From a checkpoint of a small mixture-of-experts model trained on Wikipedia: 16 experts in each of 13 layers, a softmax router.
Below are experts of layer 6 (counted from 0) of a mixture-of-experts language model. Rows are named router (the router's row for the expert), gate (a neuron's input weights, with its number), up (a neuron's input weights, with its number) and show model dimensions 0-191. Each number is 128 + 24 x the weight over its row's rms, rounded and kept within 0 to 255. Numbers have three digits each.
After each expert's rows: "gets" lists some tokens that make up at least twice as much of what it gets as of all text. This comes from a sample of Wikipedia text that the model never trained on. Tokens count by the router's weight.

# expert 5
router:131084126082115103131107149153112129114138124120106135120152119185135134155164142128130163145135136127131105139185121096122163142120135108127113089102124203106140120131130114169155137114138087146099092111096138138149122121092161108112137135124120095121121121149141118144099166133119129088135173122168163110170107152113119139131147128146148140097161069108082172118143185151136135124105116138174120070127079144094156107114160140093112135141127097143127104129101129105079134125149162130136128126096122149159110148150113099128156079114118118120105157117095117103165110153102133153
gate2:119097086147164088149128135121114129100058099118110116123099121107155162152143186104115107111158153115121094151132119085129120129117134113145114095131127117145170108131137138114138132113128147108122143143125139122128133104132163111209121145137104147123144168155142125094113133145122108146117159112096134155096099154175166155083130121100107110110121155129105137167104088147142119140168113095163150122099126152120104111125133136164119093165089111148155123124071109155084140154091123101131109113132142138159081122119119111147084116124152130092166133159116104143117125179174121131
up2:124099121162143148154125142136121119101113119141134124084165144087109116126155118133148126108154138165150150112136091106164149129166110145112118142098104081141116123091141113115177121096102095157118129144088152133159089131150142116134182129120049115113092135121109116098101082104132112104116170152157154142115136127162092107138091131080141130129144162134106175120141123142136131136092143122148143088112131102119137137120102192127110138157179129111138124151151096115161102140109164080122107095095108143077120115136120140136126146152099107082115134145080133138112121096131110104
gate3:178101127136169158128115096120148174121096127127174156139151106094199116138128134162109127116112053142126125161117123156123100128119112141125096097144144132117104145135162151167119158149106155123175121122119118145108086110094120091103117130104084102126140126153115152127150156089122121133100150163176132063107128130140131134168114139138155179194108104095140100134119124069134149157151123132128179138121114148148142131131130122114123124122126094125120143146133136101115118088123148135109115110123157085108092131129129110148137144127153185113089122112116132168111144148105112145
up3:142138139112095138096150126137129112144133117127128167152139097189122184140122123183131079139142162131118134120127179119161101128127121112130170158107164120110161096130145136139082130130158170152138147100115105103123179123137114082169141113169148099125094105125111151110115129146152125157126108133107112145159124097099092151080135106145124158126134163075085138134139104192075122084160117119151111121102124081110138123131111106136157117150151158133150094135129132120149106214108131139140119118126120142137113126138113099154133128128133127135128161120175115142112150133124104108
gets: " ", " (", "–", "201", "200", "199"

# expert 0
router:158131123125107156127125104126085156141132160166122115140120141154132094092128176129161080134144171130083116077120155119135124120145115118126171129123142117164161131164121135101084110153151127110126067150109137104088156147128134104126108156114120125138119135133132184136128111141123181134176106126089077125125122117097148118127151140097097083122090108144115076096121122099105142165110169132138156105174140130095108143120180137152097151122129128138135144116102154152136167143069157125128150146129171132116156172167088123137129106107119136133121101142144157135129109120124161155
gate2:119159118182136123126119088124107154115150115131106098112120131132117134107134150147117106158130138109161107098147141114134123119134096097115100114127149140147140131092137169133130119060146155105145133108093165127085161150148150131147103117169144142118133164086096151123137163142148108108156143118126153108145141138173098152116063151115148112071112123078164115162114144129151154127154178170160164132141167105126096159158134139128140126156115109120161180128122117159121170121094169134157119129105136088166151112090167142162116148124105127111124117150091116109120153109167135109
up2:147128088150130155099167108151133095093112161142085130157183138133138133150142127097154141135137140124155155111070136151137130145159125146104136140130135101116121137101156140152118129125149135111168166134122091138076101083144144114113125130128091149139126140133121105112136146180155114125119145166127121123141137124104169088095165137151093104139131100194124136092150122173144168101118115137135126151128135143146130118097122135136102130096121079108162128136151083153097165104095079135109118120118094114149153104099105147154101125157124111150192184113157087147128146118100120112
gate3:082131124155087141148127099184137166089169142127166147152146106120164129141091117163172128130116133109134128158133119121145102145118157103128127113103143155137108125151110130135154139142087124127160144193163077110128140093101107165069125105137144113144136139102144125120125091122126132122142130119119122107167103121120158144156089163136124135134139129116152169136116145149078144105107168123086114089136125141120116138128114071116131172159108135114193108159135130147122170129113081123120131125120127139108142144175116082117095133105130109130154116089112100164155191131129133123
up3:090149134111113125120133146087105124143066100125134127089087207147067120128137121116144110153115128144113142073151121123103136138126093122129086106185112123146135130116097101113103127141148141120153183151140180156145166135111161087108136148109077127104089137085123098145126116149118118155083150142122128130135141111109108138130112114099164143138140090176133111158169135098113149171129119127120111156116148141141118120152133109086136123185144130096118126143101139109111125095122153138138124113115113146151112137138120168120100110146123090100087096131137125153110103154151089156
gets: " ", "0", "1", "2", "%", "3"

# expert 15
router:123108150111115120089154120138111144135154108120120133121111103125122132136148101119090092156101139118161105150113121137108132153110116123141097097186121010127133141135143124108158134163138121131151177086059137130153155120124136115119119144141127151088102148108150146073119113132156112132090126160163091154112146128140089118119156125198118120112146098131145146118108127150124140134129136105091107125111096101106112140133140160118126106120132164102106139144166158109149170153109179141155101136148138122138123118137128108112125168147155190118142147164115152142092122139135146103
gate2:130110174141168119140131128129135152109133088171175114109121123137132133136156143092113154145059172119151076134107128155138112164145133142127128138172132153082131121134118126138115135123172104105124133153113105155165113147112107123109145123085162202159147116111133114096102172102094110107129169174109143106094118146082100113122115131085159115127117092120152175115099136183162113148092093114151106161149141107122112126127124158163127127113145094123148132158132128092133102139104092076109162156103155110122109115152130109142141137082121123137145115129121132149140120100116145129
up2:141115159086095169133139100110138126142139162165106129102170149132105157152136200107101127148094155113102110115154160150153129107098093120162123138160147130112175111134122174135115118090133139131130155108090156076093163127113137138186091144137108137135109112152135113157142174115111109106148162124121126123089132118115128117170132111112098133156149132124162119152160155116123139138121108129152126158135148136110127146155156145107111154124105148134099116111143122084147172118158107136094119108134097162159113098137111111120172120127164153091105167147116165139181128103144087085
gate3:111097149131134133155123147146150138082124111130067139121142134118128092161151165131104117148109126104125084158146141131145118094155129157191157096108120125153098081133169140121136101155141110120191125156160118152145104100126122133131157121103115134160131135118142139122161142126155086106134100107142113094104108164114134145179102113151091139132123165100134127150113095125140133078104132141134110143166099145110133161146121111118101113108113163127078123109112076142094142123085141119167113131106084119119125145154137118151095135138175165135136154107179090139104094135116073135
up3:141116127097122098132182158129093139098134143126150131155141111155143134110092143136084156097108156106135133145104105174168142112176132108185117152100150098200130115113110134136127149121145106162109128130120140096150126116111106099145068128116163108136177127116140129125151114132126159100141107120097137115133175135095108166139122144108204127116115117128113128142115110127117115112116109106112120114140162127099165137130133144148085098125138164127093134146155153146137101133117149121143080105136108106144154140159118149137174116173108183181129142188168144116127099124125122123
gets: " |", "-", "|", ":", ",", ";"

# expert 11
router:157136116149159127125133166107153121137156111116132085134131141160103113134141113120150101121122134101115116148138174114100155111158189101162137124083151159110111095099120115123130132127074088130111136118137138101161106128142129112128127136085144164101161137109166109125107137146137122100133130117129102133110148150111125090108120124159148128118154143114119115117106128153145155110090113122120153111150205122134158119126077083113131131146174045125141120124125137144150144099097114146103125174143211161143169122135114136114147080156078133110149125117137105122104149091119125167
gate8:137151119131141131122120104142187093127128140106127133168087129098168088120127149123124162119068098129122105143164165148117142130163126153130133152121169158125155123113141116154158116137112125129110165112116126163137128143116109130137093170157122103148202129161132118149102166140115107146133132109121117170110142096097122108086105157116125113123118138146119157080140108170138109116085147111095164141133118098093132141063109130113152133190139126142115155188149162134097099160091127135142129115156143158166106150145123131134144096156156169128095147145105115150113159136098144138
up8:103160167098095137131162107100106099102102092156122087125123132097147097128083122124143120151110117158104110112126167110130120133165127148156146101128128168134114158146121143133096115126126131103176119157127119116147146124122135098103108110119098114144167138108124124113113090124130121097182078117128159127085106092126108138103143068122135132137102107103119113139153090094127133128115154078104088159100148116127122113132095064131122132085160096158121151098111089157089116103109096189110128147158111132123113139141122156101152081084156151122134170141096142120138136136153130157
gate9:137140162156121144143118151144097163153151118145123130096134102130146106120152122157129128097103153097158130140136101146132111141114102139149119130116142114111149149095103138140100098124135123125091172117160142142088109096157143091126110134101126173140145133119139125094190129091134141150148114147129144180117120171099143102106107132132148108094104087127137116088110104127167093111150082126122118122146147145142117130139150155122150110113091095139148134106102152127148114124132084086085196127089088099077110112126120188161154120129069114103100106157111125169114089131127156165
up9:129144102076114126115150175110133107139124153124181116126147141147113131144117124115148128154129110095113108116101158134103087134128124127118167110129126138131111124073136134147173137144086173124128032116132165114126121155128138111141141151143091130107155123123148145103106113168091133129110192117137115193144168149137094129112108093108107150139110139128120170128149167095136113161133166119129124107126120146136119144122100123094144099160097160134117128097126146139139104174163139121116080103127162121135111118143105075121094113154142131153161191143131132130096116148109132085
gets: "==", " S", " M", " K", " H", " B"

# expert 14
router:091142142126162138118096115148164118130130102151155111118135099121151104146142141131086147136126123164109129159156117144144134148121033128112138114138122098120085094132152131157145141132114073144107095117226173139124151109124101133126124124136138173136147178100098107137082162128113124142088155130120169096102114146105149129118145117139132112096128119130139132082149102126125128130156124113096130158110111096163139171129173127098114113143136167147120106125084146113125150145149089136166133129129085129128117134115132112123117139072129111100135126095152124134054129120129130124
gate2:104140127192056147129093144121135158165134133121115129133118130149080123091107145144089130132129138131107092150147111084140114165144105124159132121108114135161146071141127152132147127129093155127145103128140159165086181128134143062106167119134111119108109133102166163146155147151075140122133160184097097113132129128111107147130151120139129152114130144086128124144174104130115124131134104079138135147109127134174142149134122143115110157123149124135148115144102087158127164153106108155133120141108103126182176114105096134110112092138137132105114126116132094141152150131088153083
up2:144126149163139114137164128134146142160172129076125148122079112115130126168149181144152143168163087145140129107175140108138160113091112098163167129141120107139120146136113156112092141143142103127106119166122085109127128087135097063157116159093133140101113140132092118138154141099121133174115098123115095136126154134172116144108154087121067116125115114164109167177113149137140130139134146140088141164118132128088144118143127096120139124097153062156156149107101114148130144137116109114141146155132128153126112120103112130129161103110140080115123140137070118136117128103119158152
gate3:148123141100127108145133155095128147127111166078149121186141079108130159128163165121106123138102118128114130097165133111133134151168139122177132100129201141142154093138132135108121157083128148122127119194148134156076119108152111123126133133148147159115158104151104208103141138139149119109094114109132116163190132137125134132153116129101115129140131109084126093184116141149126125127169101133148141129107120116133166128136122145165105081145126123115116100140106117128092112111105125119127093152157146162163148120111114177143141105147124161136137103112087142148110141130164142106
up3:116096133128144163100113137155084161141142104152108139122124149100102163097132149126109147094134134095171128122135102130138118104096146119134144123107099103138135128180125129139135153119074112134074134115097130109154111176178140162133123154160117109107170090134163146170159165110103082127141141133134112095146107103169105107096128083131103150145126140094141181170123102141154106119124140116103123137133127128171161143143127146105156157091115132120149169111129109151135172155144108105126125113161148157131196083129139134175129113103152120128121114153144146137106125164120074118
gets: " the", " in", " of", " to", " on", " at"

# expert 7
router:101104111108122170117143130100096119136092122132102105170136081113114155150134102066151140113139166162159132149066112119134111176157145142123101149084111130132147151119101124141159107138088141087116128115126142103137120096148137136108123124128084113113174131139110137126147163131149194156135091108142112144110073125144123129129129142128151106140116134132172127121125112101093103119165124114085145143113123108140162142135145132129154116128160123106163164131154078100158130160156093118065124094145151162139088159126103112138157150114148100109159154168119100134125115174130108138
gate0:184117072178176122124128072120177154114105122158144061142142143098140124142125119090122116134109128141145130123129142104113135121128116154121136101144137136129134148138112152144088142102119129140069076121091165119136092147134114111165129115145078136122139135086122101079161126087128117161151115153127131140119083115152151141130140115138145126154152138094121145122121126170128110116124118116135146155146138086112151178156139092123122104121084138120154116145158106113132161137126115141121106178115137090151139129124113114153121171163122104161158154100145141070128123160161074144
up0:142110122087095135170116147167120156105113127081127149143120132135135121132186152099155155140086108124073133117126169118127147138115131094085112098143158155176091081124126108161141087116137125126125127155136131141116127116129130148125148104130150140144150093097086074144137080095127091143114097103097118172091127111136110155158095105108142137144148146101143119120134121121114143163090098125076157160178109157139117138121109127164118125130097116139134141095156179160138110133144117115121153140118123174187102106169138152123140117135104104146116139105138107142111130187131131138
gate1:140119136089137147135190104138131119117069123152142131103086114141121155144140157139121122145158141129097126133128181082093140137103109094099123131092157111128134149109145149125152132142145170162124147173124123140149131122151114121135120160140119164093092112147144131150165135126131153123103092132141111097155124189136117135093113152109068130127077139148114116093137176132154122103129138125089153114157086131116171092124101173144119129129075141174136133121082125152086085116102127109162142121112148123125128162135115127126154123138167152160154123141142169118136111120111173080
up1:101098134144120088110112144084161184124152103151142085118118135120114135125125127113144137136139117110158140143123090091108099131111100134093100118132162140116167143124138108133135092176137161190108166139182143119106147097127113100133120130137108131125151086115096119136152160107085137123108103142126107124107197099168141116097137126181116163151100114123111131126115153106152123121140171135118133095123105172159139143148126142138128144091113100115115110128102117124142152108095131180166141139196107151134180165128108120098113160121108124128152076085134141134161128154127143147
gets: " a", " the", " was", " as", " is", " an"

# expert 9
router:139140133131145099108096135123093120143120138137142139135105146123131118148114076164149117137096081110149095126127139122106119133144122101124142109076104119090125104098157122104061136112121165126160175095076088102113113159146138131114121139129118081123132122141122132115142100121143044148135121115129079098149156147117130123140121108156124155143101102094067155137117140127120117148106127128168098122158142103127202093130070132109124132109087117137115121134126125149138101149137138119164153145139151100138100113147125133123086117069112145110075151117117124104103174151142132119
gate1:146114097146106144153105129080094100169121127104104135127081114109106112122137127123102163150119119132088170118107146125109127146105103109112139078143159137117143114128119152059127154117129146073173167154121116134155147111102117118088113151163104097144136156161135132107099106110135108127093150136112106119141125127088126101148128127125140105140145114179172143154162169125142104141141135121127176141156124132147118099116111138147142092130104118145165115140127112106163097188113140115087097087127166180126140094128168109177128122086092112094112109147115134119102121111164101132
up1:131111123109110139116086103160111122106115089106131106138135106120163119131138131112117156136134161107122158119106079153148105097141133099150135133135135121111103093115077106109114126140115151172105140092114152142080121149108181154137173125088095110127144140143108115121099136104095153138090124153121153104070139128160168132154163139133087125146136099104097125179087159134091155122109103140133143108127136160159113142153112189157123118154127076168118143112135146095156121085167110152147159134135105143103136143178119116129164148144153116143112146116132185098151152110111106117
gate2:096157122128154162149118128128118189161154160128126060124132145138097107140138162139141159166142143127136092110107125107108124122149106133169137149125147113127152138097073106127139121148092142138125110160149112129151119098083145154133124123121120092101108138130103148182133108133138123140177092168121163104154123105132158120134127110090069121136112080130143121129108141090102136146125187155069104160150131138115099107146093160149185124130103106129120144138128118145138102141097118098118158125097120114143103139126115177145122148097175144140128137143083123153095122116068129124
up2:120144110127124114094138171111121135138168098106169131102138070129154139098153088110102143097097116125155157148118122136134153115102149106121109157178131146116068105106148117142152075109136099136135181078137167085150107161118081141124124103118116102120131100135139111110100154129158079089140155081167109117125140124139153141087131112116121178139146153119107131127136135118122148106157128132151119115095108168147114086115126105125134169097123151125105127118089152128117130132159118131143156152120143109091115107157103134166148112135162094082160159156124131128141160093110132086
gets: ".", ".\n\n", " |\n", " \"", ",", "\n\n"

# expert 1
router:130181140146137120108044145122180142127126130143144150133137129041145113150131133143116126133141148114137135146162115129114122149129104117152153110193153157137126109068143159137133113138158100136156099135170124170158111175149130087140132115148143124119109116145124123117127144145120106107115125124160138112140126122124150184119142113082153156111133153128106174140139112127112127126137161135071110169147117121153156142132110122152135121087136106119063109144126140118141092159163111154180107135107092127138112118162165164133080140079119108132101109127111127147112162131122112120
gate1:110091095103144158133153166104129135152120122099121128145086102127134098169148139137112119131152128111178151139114112097128148117146103111135123107155151154116138137147125127173172143109129140108122110134139115109109129153177141124132102113114102112103188127134085164116139152144127097108126144149105162098108146117128121103121157175094157104148133145096109135086178152129137117106155141119140149101116081101141151101163119170080171094083117125127181100153091171127159102137127128122160137097159144133135121134177088101172092081151144173116111140120130106137149115126118140150
up1:168137086125151161121126166123091124125130137120121144102137082109107047151090117066148107131102108130164122106108120112139134115129123069113109138144128101137125161141152117128104139126156137130078105149062141084099129098142144077111118139140074166162179137138128168156125104103120088152123094142171127144117138109120121105148135140110105137082128130144135120089127179146116126152121135144162123134133092126145102114130127125144164128181132152111172144154100122160083120144133152098134138102114105139151139133149111114141161115140122157140144098131101085144115142114127116112
gate2:150128162121102076071153157148123135133106128133122153118106141098125139095104151112115109136166172113138159122109122137163147153115143171086136104163134121163137149133133149125099126106088124111126084113134152101125104137109145086080131145097169109165120134086190161120123108112120113122148091083107124169153151121075167138154121191145122111143143167149110125097136147139141139130156128141121137171122110142119121104139161105142136158100132147099112159108148143158089144121090149129105125096119154106147129136093141113126147141127116116147199141147103147098167118157109118135
up2:150137109128102124128143187116142133113119140120136156098146163094151126080159167145147097161159150121119116155130119106117147157139126154126125177124139137127107157075069103119121127119114116099118112157126120120129124146115091133090147123109130108150156148112133123184172148137108162128138092120088120198082112103145110133137117126093135123143108159116180097098168160143117152109138143114126145135192148170123093132157122121148160130138083137114129170139147109128111089111125142167199118143112119131127125141100163132128146098135117139106169115148109136087151122110153134101
gets: " of", " and", ",", " to", " with", " that"

# expert 2
router:098126121213140133115145102155119096128126087109121153091091146123137142139114154126133117151125142154065060086138150151164150095131120124132117078122124130143123157145112122154123114132142111144108157168112157146127141136122088122160080148112101121101105142167077116097143094148136129128107144121155096142119097115110153094155095113174135141147111053120129112122090082165180111111112119138143123128141133135112116152134134159121141151135135146121133102101105107133121144136140062112116128124153163104100151100106126161114164131163114161150141135113101139134154146106119114132
gate1:127077123132124142080137146122127101151160124145113136137090100072089139100118175140106158101115170108097128114120114116137144123176100090149148149119104123114163137112138135105108127124166149152152119118114153151142114151152159165145141110120102111112125116153120126131146101133138140146127142166133139126136103131096208057147092120137119148150133165136116122119092123145094141162121151156130122148093136135135112131149130143111125132132107133127180152124118143128099116121155115142145094172135096098170202126160137116141068128121099151083142120093163120124104118110078121168
up1:097103111138134159129171144139140120143156144158166151123127090136123133077135145117191146162076125133131095150154111159161121113128131093091117131112084107095107140162149136118121127124103150089121130085132149158136095100118123153146118176171133100128128132153124109138134167125103109121103139134126156175144141134177147124108113118111190153137171115130147154130098119150118117079104084131105116147160092091127107137137153135117132109178153141132108135159106146141115139072148154141092115144162132112140082109115153104110108130102116148116082138115132110106166090173123114127
gate2:102129102119103115149162092129097117151135183094107126138107111100162163097138109172121103123092120126114129129071109107110125134110137101154167126103172140120150097157136125090111124156173090113081153147117158121146158143116119092065068143125102133124121110159126147104124152124139137102141120135104130125139126144122139128122133138150141134119124101136160105120150137161137183118101170137160117159120117131108155091082095068134181147153098132142136102130103100147168137165137103127138118161127134147124136150134179114169081123126080104155126117133143105136155130142139091113
up2:115134127108137173134139111126107134135113129101152081127118130149085113084116129130157123123133128114114103119132088109143066111166130131130142129125123074121119144110147136117110177123169106171105122122105157119116071121127145120142196147103114103152141107130155115097115174171128156122121140126148141125162129077102123122129142077174141121111122150150096158115107118096115193128183124096160118144073126103130149138098116148146138107131102145142137096101162125173125110133130181156121105094122107189127134120135123153130125152169101102116131144115133091137097116126109124163
gets: " |", "\n", ";", "|", " United", ":"

# expert 6
router:157098127122109137148151109096074104145158103134182136111107152112097105130130114129061163115122131087094184113099126156153130135147139166085119164136154099107123126176166127113102112119127126128120127116137137105102117104113139138132146113120119121153083119142120116128138163095125117110142154166089134122101119154119117134148144098116127124118135120082105095141121103156156133132151091147177155118118060135125119079116112097133100120138065125135096145119144102152117135077090145149159092153096107129138114138152150132126161116138125083127070133112133156118153085163134115126
gate2:129113130139093138118178148135106107136132085147087133113192129123111152155136085136156153139128135117115128175122118089134127168098142120141138119126137158132075089145129104153131130150143156168119125153133150132149111144156095126148146141129159146133103125160134138141089137113134093090135094152098131125127069132113171140073145115101107150111157120111125108117118138122152143161158099115158133176183163081133160173142130119132134105148118129150135106112175140143129108138160064139134142122085108120178133107141146146127127130087120117176137156147143123159155169117133089092
up2:165112114126132132127128113184123081121149120111160145141144142114120150078120155161132132122158161131148085143114161096153137131114145169121139114149117138093113164161125116164127099096126110122136097132119148116133114114102140098130128117087135156157141148096151109139111104110115137139110109141156165126155107101075153128144091108131118156120101147172127146133217108143120173120137085149163117161103161122098145159151127116133111121135120118146136113109111150101099171096128109150133137088132148092140121124065139093113169147152139128153163136069150149179097150138122112107
gate3:096133123095124100117195103156129138111151131112108130123136120108163124162147148154100096128105140154121126145103129126119116101119115098169094167094161122126151094114124165086117127086168157109110146131119160105160110112104153122100120132129154090130121142136161118094153130124168136128209121098112114118111137165166139147069108114173137149119127145125141104146166174142154148137151129131169123126122110109120111163121115074143158112101131146109087110174141132118111129131146118130117122133107167180099122153173131147146119197131129132124108182158119137140138109147134131130
up3:178137096143093138081077123144112094129080112137118111147101080118081126124119119175110107137110103104139160183108120101151141121100127103090160136137111179083169160091118143144146151157113144102121125096109156168150149158158165150151152072151124123114123143128075151096144098123172122129106157164078109148142146169104123105098153123092147141097122149106093122123115134122110093115151109123125142130143128157114137126134145124142164156144142130109135128117135109088137116157141097164098150153096122124116079108123094145130101133103110116117116109127140131132122133154165108131
gets: "5", "7", "6", "4", "0", "3"

# expert 3
router:146164090119128141143126095126157125092123140109152143162142154142143151112069121116142105107118102154100157112118103094114136118118133157148066150124124141102148144160100165113160103149147144083145110143116121141109080107095097160148185110118098191112136108145127121155124140132124148157118121101155144114116136097139135164137125149102092149157113119182157115153129108126156141078190144103145142112137134128139141121118155097111107122110164134108170149118127104161151127133150144156108120123137103128150159097099123110146109138180087127136118101118142145077173074096113117142
gate1:144167134138085134143137148144187163130149137113116153101096091133165148114141132110142152144134073104093152110120068143136142122164102106164114128162080133137120108107163131145154182148076126145110093125119112082132111112153098135114108112130151141143126113087138202105151121105161084134128134150132125145113186161152140125150115119133150113114120147156143166117098134126121110144140127132146089109136079104121098126158135127154124125124148163114113113132129133097101156118142126118126112149146111119145145153150136150202118162121095112137093148089114130174115170107123137146
up1:129114114143116107142106122130107150122128138116124127137089124111111124100158127107133152129144130136152130144143092098120141152157117116137140120153131129138150158105128139143131201153136155111140116105176107053147104126137145147112112145111144065112138097117175151132135085145136078129141129153135099168123131128151059139115125151134121159126102131124137189112150153111117134135137145146137134123161089181151158093095141142190098112117168150101146132142169082169166144134138117084133116137127114100103133138138095097126115129166094171103124086137145152152174123116153154128
gate2:159122110118097117140153124116140166100127100149115091128171141130135117083114143138122123133127104162119124112139072136136088118119129126150113101094096161139129132165121163112128183099136120133121103135146150116171132101134116146111126163133096141170152154108096122133172158092153128124110117164142152141091126101131128137152112075132150141077095148173129093171139128104149136155143178152151156125103132151142111138108139120134144129122132147146109150125149103136165129145098154196118097120136094125129138148155168131093104173079115095132064123134140186122128103114144152093
up2:071130114109164132134134172112111147167131148168163126131150150149117146112088128127133123103140159145118126058132109143153137149104136112131162147098133126124144138172106145088161094146142166166146121114101127145111117103125112121127093156128085102131096121107101140144107115134118092174108064129116082125132149132140146098134164162091111153125113080140143128142116077142106080096125145123134125090134184149104092134101166140166110142135110183140142090155141113116116158104123145153176101157123111143090151137132124121121090123097141146154097127130108131146125123133159130150
gets: " he", " was", "th", " first", " He", " it"